Below are experts of layer 5 (counted from 0) of a mixture-of-experts language model. Rows are named router (the router's row for the expert), gate (a neuron's input weights, with its number), up (a neuron's input weights, with its number), down (a neuron's output weights, with its number) and show model dimensions 0-127. Each number is 128 + 32 x the weight over its row's rms, rounded and kept within 0 to 255. Numbers have three digits each.
After each expert's rows: a language model's description of what the expert responds to; "comes before" lists some tokens at least twice as common just after its tokens as in all text. This comes from a sample of Wikipedia text that the model never trained on. Tokens count by the router's weight.

# expert 15
router:109111073148191099104116117035115083131094103091131102134120107159156168098084151140178117155129100101102145124170178168155119084101174121077113113092100086171070199112159157099142077104090113153148135125141184126160127138086207137139140178116101096109137125137081101099158155081136146124092079106167123093138069132097093180148132147092130145117147132143088133094174149114131164078084
gate1:126095089155156175076119148110157083124086122109103182120104137083192144162090197153156118074076109122129139105146118196133118077109121109115129089123102179204131146096171153042110101166129085132122117099167120171189139133083178140139143141183093143151121121118118111151135146139102070153120187108184142112153077160094123186087161121129091137097148092130098137100167155106135129110177
up1:107150189163114147166129124132086163072093090137107122166194080081067133126156095117137185133122081142159148194092105124170148149197082076173103130078122125109132135120163164147098089146096138144128134129039101090177084081141098108163094142101120154129128133121090131146137120133154093143116140094136105156097133064158144147155152097153157166158159139174121131207137158113120069174091
down1:105127164082136149092176109123159178110093175110118137159047084149188134129076132155189129127149090129151086137121178149126144103146111083132108162149086195126056139170114114124111123116178152124109138139153213139107118147152155122168153129131127164150098186117142110114103087159117130155075072110162168133125109126111123139159167148161132165151036133193107133073154173159112099182113
gate2:150119173163163078146131165136148108117110102113132142096121183094128107120167098094131151126152079102090154150105114112141086116071172089107116097135103166054119177064094146092095136160106074136065088119088125127192035118101185160144086136104123137129161126113108176231195147149161126144093092192140120128114147117136148130123128135125057125104122146171110144113123167109141097149123
up2:097149154128115137072107081132073071141106171113158074121100156147153110112103126117014180113088148124119118094127107175124092091118121121163108063133085068140125174114121119199108142101130101109196149124121104138101129132125090168124187163103094136110176135159067126174154103148132104188128165116120156166116094146167087160129143190191103112143168183158135084131114128148102145138152
down2:148109167109111153127161146076136141190153126099145130106128136101098112145147188115119136102168095146165116121121156088115186097123140117146091068122148130189090181133130172095096153159126153125156120116134114124132142064099126182112146144162081164147118160145181146159139105158200098184139127156128216111086157128163191137139165094105110046120094183094043126119175129087085156149120
It responds to: Places and coordinates
comes before: ".", "°", "′", " JP", ",", " MP"

# expert 7
router:144060062142177129138132111071155088099109074103166121085099129126137147064127126079128082147111058102069122180190122142136074104114133139086164134146129110146057136124143110114134116080118146168102033123128163186132126127105112121133113166125133054126174124132144052092129121123134106128074088155114115059108104137103070124131180116118140084159162112149096111131170133138134151102113
gate2:157123118055142067121120119113117088146141091190137131105111055172140134092131177123106188169172218094121122172167129172145080156103183142145118163155162159132074145106148142095111110151109160167056081140101114182130115078121073112131109143107151081142133152103116176075124124135160127090074089148162155073098106094064108138121126134150129169149109124122098123130151165127091130089090
up2:106151146142131112142167127107040101072108121149192145089108138163093104035188100124127115148098144081210090093114156110155099070172120126152166161079150131111105156136086117144126075160171147159118112146128108120178105112097089153144155122134163146132091167137139130133131116164133167076100088147101112091134178141086104120071148133063177080131108112140067140133121152120109134095058
down2:142140130122168114101085124104126141015091130135130092110118167075118127144178071115097173088111162102124152120101131170133107123112106106109120081120153143206124094107140136170147159149153162074143051116155115122082127129178158127124111157141140127143197171135141072128166167084071112101095144133071114106169164128218138118095159122118096082188137114080153150129112095130184147148131
gate3:117137093183142103120101138135147077124205119160143127055111117077142141083142156156143101097116098111068139143199065134119151160140157154111152068117137143116127073082109117142098088099128108109105173128149106184167106135164126057102145178168132125165118142154161098101106112159115111140084148129078112092148156107088118160138117156136068064187120140176156145142131105179124134227117
up3:071170121070060111107144139136096120148105129123120118112074138169092146146119170115099177101183152098147105144081193112125134136119156137110138168093114123139179223147199116162144121077059197163119114096124122122164145119125162188134112119122083068141109112159073134162149101148084160078183123152143091136093140134124172167212095128109108139149126151129116124176169143108122126107100
down3:168190157133130157114110152096107146208080192133154159118105072143101110068068129162142151134129128103103149130093171088165093141114113075143087140095160168119164196126150081127088163128099163114122141106129183160112101171103171137126086098078131151158096141112110148137115121162115120098132153095133160102095079143161172122145077197129168157105140107120097108092117232122121124169175
It responds to: Measurements and coordinates
comes before: "2", "1", "3", "5", "0", "4"

# expert 44
router:112140057134125136152081099157131126110122124134166137113206133129108206098106121116105095111136128108121119189160169104081187142138127136115175126091137119095114104149147099097087127087133100166172087136156176157141104152065144114089143224120071092176114084167093167091131080097097140155087104155135158114078126130110085117222121145112157173105075114118106076110126150121160145143144
gate2:123185174113117179087086091179109146147115122094187094062116131109141128151129169092125203111143150145105144092167114152124047095113170081155092122181131160145122126125105144152117139165156140145123170180101136150134183117101102152145092129201181141107076198136139100138132163153162169073183170128119141107143140129106174132121153169124143137048112127131109169151143088069124123152173
up2:102139191120150087132156137111174110142159132128105123145065121173118114111108151154114145157155131117185148100070203109135161145123120190085111120111080126141136125126164146130168121124157171129121208156164119137070208127146163133098129093147149093139140149124124113130088192157118130125113175149153156206108105200092138140089126141108088099218165202162176142137107100141095102088111
down2:070157145174153134198193082158159139133169152104122100051081112099186126209108111144130149111087105164138163117082156176102100121149151147108151142111117144177165154113112122156112125146131104127122137054115137085176131083159199100167136124099147111094141170089117118098078157090138088154197115152131153119184122085139177161091120097161104116112106153161123113089119140144115156196112
gate3:114137110113143140150145097102089080038109143133231120155118167153084156113142172158089134125120138087121072110160154133112121104134162140085172120116101168111175119082113114167151141061191093175119145122135171123143131132161118125068111118124151118162173088109107137103058154158165114138121169053117084151068136120144086143086130160148166141105179133124113102065131199101154145135141
up3:122157155106111124116088100088112191176149167151123166094109140106146115097073118138131132113092124124179132105106138126162098152097124115213132134133126121201121145149149181138102190160138160084193151132138111085091108144132157124130114089148172163120117228150207122104148134121174133121079187160111146116091108142140152067115125142134190111173038068139121111107135106146126136101078
down3:149150134142103091116048128146146130123180143127117088114145149171058103114151143124121143144148123105181113161100092120151166186129102148093118092137158105125114122219170125122136137111134130070137167079133098098127063111135153122165116140192114165111088112120118133128129125134117078053181138167122087129149162182132061072160139135044183072145099163139100110071119118155070130095145
It responds to: Table row endings
comes before: "\n", "\n\n", " MP", " n/", " ·", " % |"

# expert 35
router:056122118136160140165114073140143114084048080101146125126141120097136135168147169122117092152127114152143090147147168163123131180132112086042166122098105061103107140155137109045134129096136150148113083118156182156120100129092153118142153152157142116139150126143121133140122142095143176176091119105149127095128148106133146148193142117129134109164127061164093083069096205109162146155024
gate3:135022104110134142100107112156126134105071130139094076124113135157138150075108149140065118117136207111126112126160165154103105125137129125113186133157088121147109130065140087097140060117143114120109102146092108119164128106163218160108149178140152120121139142136105214100136108091125162129081121160145156126184077157050124121151141103204115117173140162153087124092073106098144100132108
up3:138211116122126180176099094097085161134140146106135172110134152128173131158143136162159146161123078110159086131101161174142118094078122112095140135105118149179141105172153163109119120173102084109155125121126135204113191114153098104151110123143169138176141129110175056142091114104149111098129147032125151124161181116161143117094135157070095083066190138064150132142115129151185137112176
down3:116124126118086115112120174132206126157164130150140180088109110134124094095108135065139170136090122062106116134182125112156104150139155089158117058145090097147104155118166163184100147123182167129111178100156104156168079106086108185145117094131133112123120159115117129108194138096113064136097102131094107078070152095087127154098136123146173117115142204173168076097097201134102158104157
gate4:096087150153108124136183064163098140153085042189127138126146092132161106092076140127122161124103131159125144138085186123151153126115107102108124145089145138125138151088067115179137144091142119163091152068208143115156093109123104077163095116096128122147078158164218114145159106080169148154147152188144104081166159155149077163138140112068169136163137095127127139126129107185100101103138
up4:155168134118111121169125127143107164120152069096129153110138142107082130126136115158067146138164154058158174091148090136099097152111129096127101109065086122169132186168123137101108121106162101165138090125096122164112101129096118110174111081135153162159149173113102113121094116188123061120143146108102153140089073116155075109150166111182091159109169137164148240114132198078195109148143
down4:120096149105152115146104142081130164185121155143180131095158057142128177109141112132147154137145116042156121146206125161118134079133130229113133142145176145123122183146112088133140157167111139144131089155099157127137122150106129113147107124081149106164110151052117060137092102077115082138151122064154175105087145180072167105133134161108056101113195095127163150138084119124127149139125
It responds to: Biography headers and delimiters
comes before: "\n\n", "\n", "1", "2", "Personal information", " ="

# expert 27
router:109148145156126178146126120157109106124135102151138163138101179126132164101144129138096088193068160111101102133160133106124178130139193096093146127122158108114036130162143098091103169064099141169150117128156178149183082123093113136167149150120059142160118126148114094137145122099179079214099140103196096120156109107141117140214125153142101106130151092189099107116120183157145163112077
gate3:156124139122156179141159189130113094135204099141086128191087128146167078140129152175140098145117097132164166064113167083136131092091127109110176085120119115109166088162159146117169150171112114181023075137164154096155137113104068159115121195143120090111115142147114145100117145084137093123134184113167149156167151075153137163120161094167146148132159069091122157131125171139113177127157
up3:176142187122153102104115090142134146083085136121158156109171084094152086124138145131126141158129148129163080121076099210086147137159129105091121156134158122124165110147075072165113146058138195137106159129125131162068134104183183064111138127142148153161062177080172140148143074136131124056168119110157149102077182131136101116079156156150128084160153119116155115167148153113156160157103
down3:177165089114129119126158147057116164119169055169150110155128130112135144105087081117096128112171200123129117113087113138187113117084132182089108118109102191083123099123095062141114163130124105142113107146133079182108100158160130146125158205112116100139076105175139128057163118167139054154138106128136094152170071120118107152111087074103114134163136178094109166084132122098104135168162
gate4:116103141115178106161099154044154131148094149120156074117120144134131111078160208133104146157123189042110170100159125103181094152122161206117175089146146113159119093142113146086170134039172165153161110140142177111118134154144137150114112123123150159117188130104171171147092151153137132132118121116133120109189124075128133131171112130117140148117118068117136179059079146133159102167092
up4:095147069153139110166100128151123145070101089163162151134145114105115139114166147166134172129126132098084143139139160149111103152116153108141136106144151161121142155162114112131093115137144184158087115079134139070067158147148117114192122139166178182106104075125119118139148059079073104123078174093130091140140064166139070168121107127132139095160092203085073124154101127045110095052117
down4:120131106124121142117104153107117126153075117139127120169194146122116206094157113164076179122111102112104204093117124100108116112097178091080125127116080107175063103120116126114200125123087036142127105119168089099114138082137164137124159123131083152135138156155147131162097075105165138129118138154085115194200104079109090099113142120094167147103193101105127097135148195137101149072154
It responds to: Sentence-final periods
comes before: "\n\n", " The", "\n", " He", " In ", " In"

# expert 39
router:116141080148136122174071142105168057087102140112151141075070087106166157078166082127118091141087081114079134064148154126121149176110142105098147111085166106108103186134191130115159108150127101165105102175087098135174123111099149123132147144125124074150163113157037075110117155060133113119136079163162123089130111131089074142177134156065112097139149166117129152110140134143096142091148
gate1:093118103074128151185135145135112110126100196110170173089084110143142208135124098163088086139074091134101178090095112159127145170077113126133154162081191122123147156129123116122123143105197101126105099134062108145195166146180086144125181133108130150177151158115112110136136176111106119155100136159107120094183094140130083145087117150101172151133091176166100074121165099202125114084131
up1:117088109160147117157086182090161122114095164132115105129144146127087197115149147142107117084077095108098154083114128125096162118058124161104125094129102107079116156155106132158142117158195088082111165122140091125123138180135111211092131098151141170167149133167028126085127113084113102156093152095134140070198072130119065123095116123119101148191121143155149117067132139169125116090146
down1:054170149112169101105143133176176137105070115074139149090131129055157136137157175166139142076109169114152111099124093092162103152086090135109114144072071186111108106178204160105162095144165107134130124181087125125128128126159104154136103133164136091100221087168104144127114102141093094098138166151159156114147177111127106080120101125132117119179112169145087141171169088116123176146104
gate2:158167140105183085161118129083135140130158065138107104130118146083171138107140170183173156192121101157152154119118156172086157133080186088121138205110121127106105144099118077096133132133152135182152045086103109125101131160173095172176126126176106124060117119076118077133092152084032156100075102100079131152108113122182101126144134147090086120136134154141152131132147147142122146120128
up2:108121136076157120101118131106165132107078151075149157186177155163081119138140143126153162110116129110115096126104090068109136136168061130150103165121129154157133155181125137135144161111129127097107132106093131179096147037159126124230116190123167165133107147081105116212124098138172134171144078103117100163117183061087129154147164097131153134185136150142115119043125134150134107131103
down2:167167091079131132158119093083117109153133096145122146161135084140114071137151150133075178088135155092066102122116112173110131135109068124120107140166078096119134135148120137091165159099143082128073127101107106110072131139146154104121133205156118086134178196178123079110103197133163105207088162195111139113099121201129100149128150142113073089119146109069147173087121103135106135096117
It responds to: Data field values
comes before: ".", " (", "°N ", "0", "L |", "3"

# expert 22
router:113168099127168112143092087088175118106108076172130119156134163132131138142107108179106109142111069078103162131149162128141091151131199113091211143129127075178066128141222163136104131137166110174166096159144148108116063171075141131151129137143084118157164116153146061106149145121114150154083143123121127124117108145081108155132133200148138117170102081151097137085115165143164205113092
gate1:102086103133109140130109164067049159055113116113173090116177103148034100168120131125098110180109106072129133122091099089168173109107142183093179116105103085127129102113103120144164078172101160135118172104161183078144110147165134138123064136174167155108132132161160166123101096120145106135094120150113112179095116187131106141121159061107147161136136145160109147147143132118054152091135
up1:082104116119109218167082071082142122211164103114132159133052102166129165102130107185083151136122135104141129123177117081117127107126111124111152123181102056139122095177130096131130097121127106149134083117145145139125107096144151103145155107115108150116121117149146144169149090174160125147079104098142144103183091147097194103167100193144114161097155161098175078068088128193148087155153
down1:151158118113103115079169135139135153150079188152104146054101070155082107161144134070146097135100089132115151129148110168154202105167154081114130151097099064077097145163144151156155102146108101106109135226148196101105112138135168150121092112133106190074142131135128128081159119109069109078116081169145123108097152120142090134158123125130137109131135115145019150139138175138136153115134
gate2:120179108123156114154086101152178119140137134172150196111188087143103148117137098169125109100101081159125102111150166133121105099152156081098162084170103082158074138147126165096136130170186102124099103126175143183125134151164152134129133137127120130081114065135144086140145194120161159091124132116069072114133166184140052081108076159123171082187159100112122089056124144151147089155146
up2:131112095136072120142125126112153127101142150089093095157054140087129149123099138102183170153087109146124091143111167134149120077104142176158134140064059093090114154147156126167133146073086117158139156089104077080130110132144076156160066152164143136136155073076033078137063077128057117131126108120163159124156148112107164185105139135091089165138107153149102108140114112113183132118137
down2:144139127075120116139128120086141114150098147129175116093071121123128116161173104109165183178061118097099086120110174140119072113084152214125121171071078147135175152095130106128133130153126100105113141082098098113110113134125090151163149162130136101145124130113114134146110138044173062142182132109198112159134119100045170101151153109070132106106164117112173105075160134178088152164089
It responds to: Head nouns after the
comes before: " of", " of the", ".", " was", " and", "'s"

# expert 10
router:076126140131128152151144114122121081073117130097159097098079115081145139103130121101151087176145143131058173120146177118136106122191128112102169142090125040185089167159177111112121170074079111112076115083105170111155122111077181109144116190122116043135200175134100122129166154146149126125096084122134141072092109137132121139183147152099133140144102148174105155115174136139141151153075
gate2:068097174136070133149166110116210078140146139107099137136127166123194163146144139129152138122134096158108085073187142149142093132204103134113146098092116086135084101102190146112133115036157131110152121095140118090136118154118118110110156101100135103108089170161075145136162146113152149155077127136162139105110160091154183203111183123194134094117130121168113179073091150162166128142112
up2:102130191137107166149146152146176146106125122130114060140196181092179103072138111086180057195151094126174142165169165148162157142101124090122197089103083142112132129104153116124102176142147133135091130117146144130102159132116140151093150122144127180089129162143171123155141085153101101126137083134173093108163144118157168213180108155122120188125060157178182169127135137129137143157123
down2:170129131184079131099111149126074175098144160068099160078120124129175124124154165126140086159137161091160166108104079203124140178127094110119134088157128116119140102159145168137182155061126109108141159112094120143136089126166099097163152105154208135116163128122113109192147193170121150146096104099151164080128149131162199129148113067153107113101153156066174164141075091101170103127118
gate3:134140145095109130127134129068141188081072153129091106118125084114161068111124170102134093107123156145115164119130189108187186135144125102067190148122127111138074107151097122092137133134102168154112191142081140129106143109090160136117139158168139111132088129053154132106156125090089141122153022107182089080140101139102110149179107174073120130104175126162114128111113206075139096122131
up3:154106119121108107118109108171129187132162097109182134081082090074101127126117063130144179096153159112089148135106170131095111152105092079095098125155163112171113145134193161183130146129144092164143070171120175128109099109193144153113101133121167188125155123119114182061137115105110113122187136096106109172126115157118118118185116223093148079130123081112088168100091131150180130174144
down3:072095145096119104055148117141122116138071096127103110093097116150147125128083164165123061178091147133182156122088126107056092130168107090159124117086152103140102107163170189097135169107123172041076125161153124126115112077163081133129106077147055154146105072090129093122118174168111104090072150155169110079129141163147115181165119099109162138134144114144128101137089106110111105145102
It responds to: Punctuation between numbers
comes before: "1", "2", "3", "6", "0", "4"

# expert 16
router:139136125099164108140129109096115075155163133104183080112112063138151124115121079130087135113112118158089167124171125192093177168124162089049149136046132106140152124144134115087140192067147118130180111041090146149093131101081139113140112149119141090183146138182158082059133135119142092135118110125123083093143080132133073174155183172105107159138148147178077135114139140147131151116151
gate2:111178178092131129084137135098136114133170145148210156122178111170151143107162148105125095118106111091070106128115096118176167135117145111100152124091147078156133137098095087129159105130174219157153112101116165116091079150105062157149204121155137109108163099113075120105124162137116075162146121151054119102139118090132112118096185114155110145115121120154128073143196104173188196104136
up2:108172125089161140126187146124151121161152094038170137070168069136177092183105112089163132194117117092144166107110171160132184130139083127099140150126163093122118126105146123141157139210072147165122155089146146124056121167085223154132102096106108131127105148149101152105106195109065081159108110151109113114160162164160102101130150161125150106141142114116097117158107157162125139106129
down2:140133091140078138176161145163137192124188120186147097131148119104126154122129093127092173141060145126078133110081117179161111170114110123147166099125121191098160145174116107129111192114124126130099134140143084148078130179089134148151148115187178145151089079128140109121126079062131208137142128138104158106165065103176121139175152154128129152135097181106130060110096159158167137202127
gate3:142127068169162073129187089126100099162087132121121074139099098142147033139111087073137169108097161157162109133085115134134078116099134125113108131062134094153116066081142160121117167169145131092128104121130124148158086139089137064122112120147096145127120131104092072113057111095122101146156111138124129089138070142110094176169144194179159096167157125077115137187131181100130149157172
up3:092162125128186090150213115159093148205074145172136123159175126191152059103144134095154161149102199155145115089096118113150144123125188133145123118092134108175107141080117134128101125169129153118096103119123148129121133136100166097082128113135135164051138147149117104134114095089091118117159127173097213099142149166126107150202172129153134139192130097087088177162098142087152114122159
down3:098093128116081182117169093162127167095136101113150130150086124141173106128180167124177182120145133113119098104123067131130150140130140091132086170155125156143197085161109173131112123139225144125120150107194086125153182128104149064113091181175124071086130164073130137194135141186161144119145086159155124116119161112150146171140114095148116057138152169106113087145092131183158139107117
It responds to: Digits and thousands commas
comes before: "1", "000", "2", "6", "7", "5"

# expert 11
router:147121076144149111160131106160122103135108150136156143060052150110115146091111039161138098112100092133090162131117160107102119201121186097108148166085154191180094133165134111112160081130106150107174061142139158153156131143081132124175133103117134065124160084132148125096072094115110093142136096164152092082111145132138123173179183185063135129142094145090103072123151147147151145153166
gate2:150091108133188122134114143113093126154202106105178102111120130104183141150182149119161141109066104075159187118137097125155131149110155154160164142149167172165091066127086085099127042131098119085173069108167147136096140159147135113126151137084097112188121106094126097098116085110159110123152130117122083111163150132126176050182209126095065126108173105127105103148118104144150145152143
up2:105133127085076140097108135132107108097134171200083155128139118155083140172178072171156135133172118149110120118122152156102178135096123063130185100071156165116119068184118110122116159128075102140122127205159117125102166106137156108183077135134098090124121135149114119144104062183144142169141159156143128172128153109126127134106124117156095122181136151101100208144077149121026082120139
down2:110176144109141178137112171101093146107129151150074114157126178098074083089113163161109142125129134159135214099157188057146132163183177076126135143094159087188118132096148144078074141169108123125157083148140159127119130094173149110107085102146102224127122120137068101135106113053113117109102121178130145125138114184103118144114065136106160151132144090194101133111144110118129120167133
gate3:101188127142085120163135112140143116152158120111186127119017101084105132096090095121136131130071127060124128106128120077111097146164143085141147134152116142140163190116137166090213162071151161135135103137158113158101111098123119181116083105121149100101120144148196079145137143109157122050142115133118115132112138123083134143094160158038089105114128142160106077082182119137067134129160
up3:119075160124130145145093198153135135184095099121147132095105110158153116083141151124094095102189058122131153151079168090116119117108119106065181167151096146090147138138141122157118157129082179156097113119112134124194117109109172107131099099101049146115093070142117120135086125114124154069075091094136125129115114139095138137126105116119155031195179171170062121157107172113142087153124
down3:188145065119100136233151196155142133130187079111150123117100116102187125144114110099120121122070168119108075140093206138100100109127143099101153178120109113094104119139080163134129109117060129086106101133170085169121097133167117168140148063119084145127118118107177187151159109096131141096120144186089134174183142090159184135128143185085130137102128130126126102096083140138113131119150
It responds to: Year and number digits
comes before: ")", ".", "–", ",", " | ", " |"

# expert 47
router:093120090128129180118082103147142110101114075108108113126152145149111182108122148150093076149074133117102116181200179142143191159171150135119143120066114114088094126135141143093120168090124066126198101101137198127107112163084187103089140171062082120170077108182114129095173074123107152155103114122139149087086136160135119118165089139138101167129087074122093085097175143152118114128125
gate2:128127153130122126079076095099114138188125123150124185084137142122077199122156152131123102026165122138133158147112156118099077081108202202142144204095090121105104110094147129198110164107142131122133104153112097192122089139137156126136103151086091118199135170148163106145166190139134113153108074127086092056121124146140150116152140169160119084151101149142144115132088136107118159112137
up2:128116113112139071199100120123159106127118154098159097138166159109195134165105086112142168131109129182138136099173115181156202209114098106161115020190141130110144099180125141098094113119131097142077089149124106122143154159123099108112133135153157115087147088091125149115119154126103142115129130102206157156086089109084112154204138099084116119144151158136118119128173072172162110110175
down2:162104110160133149208143164090163112127131106165080080176118118109095141155119140174124161144164099114161104176139071150145125119179156125078187141088162140134082157099155128144145160128137151138127139156101128144119118109115183107072128082157110074121159111126062092129138149092131143154043137196118132150112062124084139111047120156175059060161144144102098163132123082116129116101101
gate3:118185087061112099101071070084103121179089202188141166062153173157131164113117130117113143153158108124135132141170137118154110123120139129136179097107104139213100105137112145135098176154152148113166112120107149119110134125167120133123083184098161135215097143158191140128146097127069101084118085212120091119136194115120136097134110125082138135148165109148114127154067138147147093147120
up3:148143118066085082109132127160111128169138122142143083027144130160134168172093105120122146170126120159127123165185172140089134185113147126125135162089113117149093132116136156150129134086168129114103114131096086140108141087168158118103095145073142101167132077174179144140154060144116118085139138201115094121147187113109157068162082101075181134207153101127127131133096070137167116177167
down3:086095122163171126102133186112135138136119113079089130225136064154061148091161163107103078141096110183159150159148116177103178094118159117153133124081094151125110111099116099082166182185134120131142182111098148094062185124183117137119129125121098239114150118120110150126122130187136133114131138121143067146105139105142113106129080079124089167107121166114118113122144074099114116103156
It responds to: Table row-ending pipes
comes before: "\n", "\n\n", " MP", " ·", " n/", " Mount"

# expert 42
router:115191122145137132163111092116120090122146085147129133113138120070152144110128092146099082161095126074098159134150148112078154158132183138121163164087098129113070088098187098113106185083133140169146132144106133190169125174131105144125130150131097120182166111110177114149133113115162104147106126084150116106096088172148156199177171136105157095109131040206117066116158185103172164079114
gate4:159136127148080137158112108098090136128124114049140143172161123142130149158140129168130067132152130149129153146053101167151127099106173166105141102096117144051107089127153130127131124092152129157149119165114126135143102182148110159118140164177175121122103095160128131134121128058146089212083145124219082099137141172141071134116189161090136123192114138113141101105102224105177140144085
up4:148146175188152149106155173129100101152182090135174117162100187150150115157098091122089147079122051120153140167133107166122147091143133149081136134100187109189134203132106065098142149122094131096103173155135122138103131114195138137149120087102130123109134089222170110124124169168177133103178121099112165116032133150148141157110117136113116113105115154097153086139159096145134067142158
down4:076105131110118106117146067194122059134099112111080157109131049170179122083132104147066143158173117145162148179163123139106150116152096125137068148177157102140185121073131066120107145083110105127107129141126154143104098103125160089104111156075103140125104179100111165109104159146076181068122117075161095130101067107145157118175080122174136145092128166183110102183122095123135125133114
gate5:169167029137133145109090124094156124127158153191138118139135114137153103140166095141150172119124131128092201139106155090148182123147125098187129148131176114145081149102174144167144147107160125155117093214136169187136101112162065143150164144136149130092135159110161128137108061117155117126114136098143146111048075170158170159149090074157175096120125084108087152103130117142152197113164
up5:161131143120127121159124174164131193137158148137146204136062047153143135129144087164099179157091093082114133119088097134104191129111150123132134167102152126129135139126093144093224050101118116170197151132166177144151124055082101114141105144103099135138132164156175111131124126097138102167123106098146150112125092183123106100104096099122140131113095106128146133158173129128157100077218
down5:125107169147115204129134177149073131183095145142113173132094125113060101093061097109139118136106161118146120157169108113077148097101078085102137104183143153113150114100138129123102138096175129111209090113218136163141045169119132118145151149109102212128104084117171132145117113088077113148132109174117151165155137111180103154162146133080141097130136144166110092140077146135086107135100
It responds to: Sentence-final periods
comes before: "\n\n", " The", " He", " In ", " In", " It"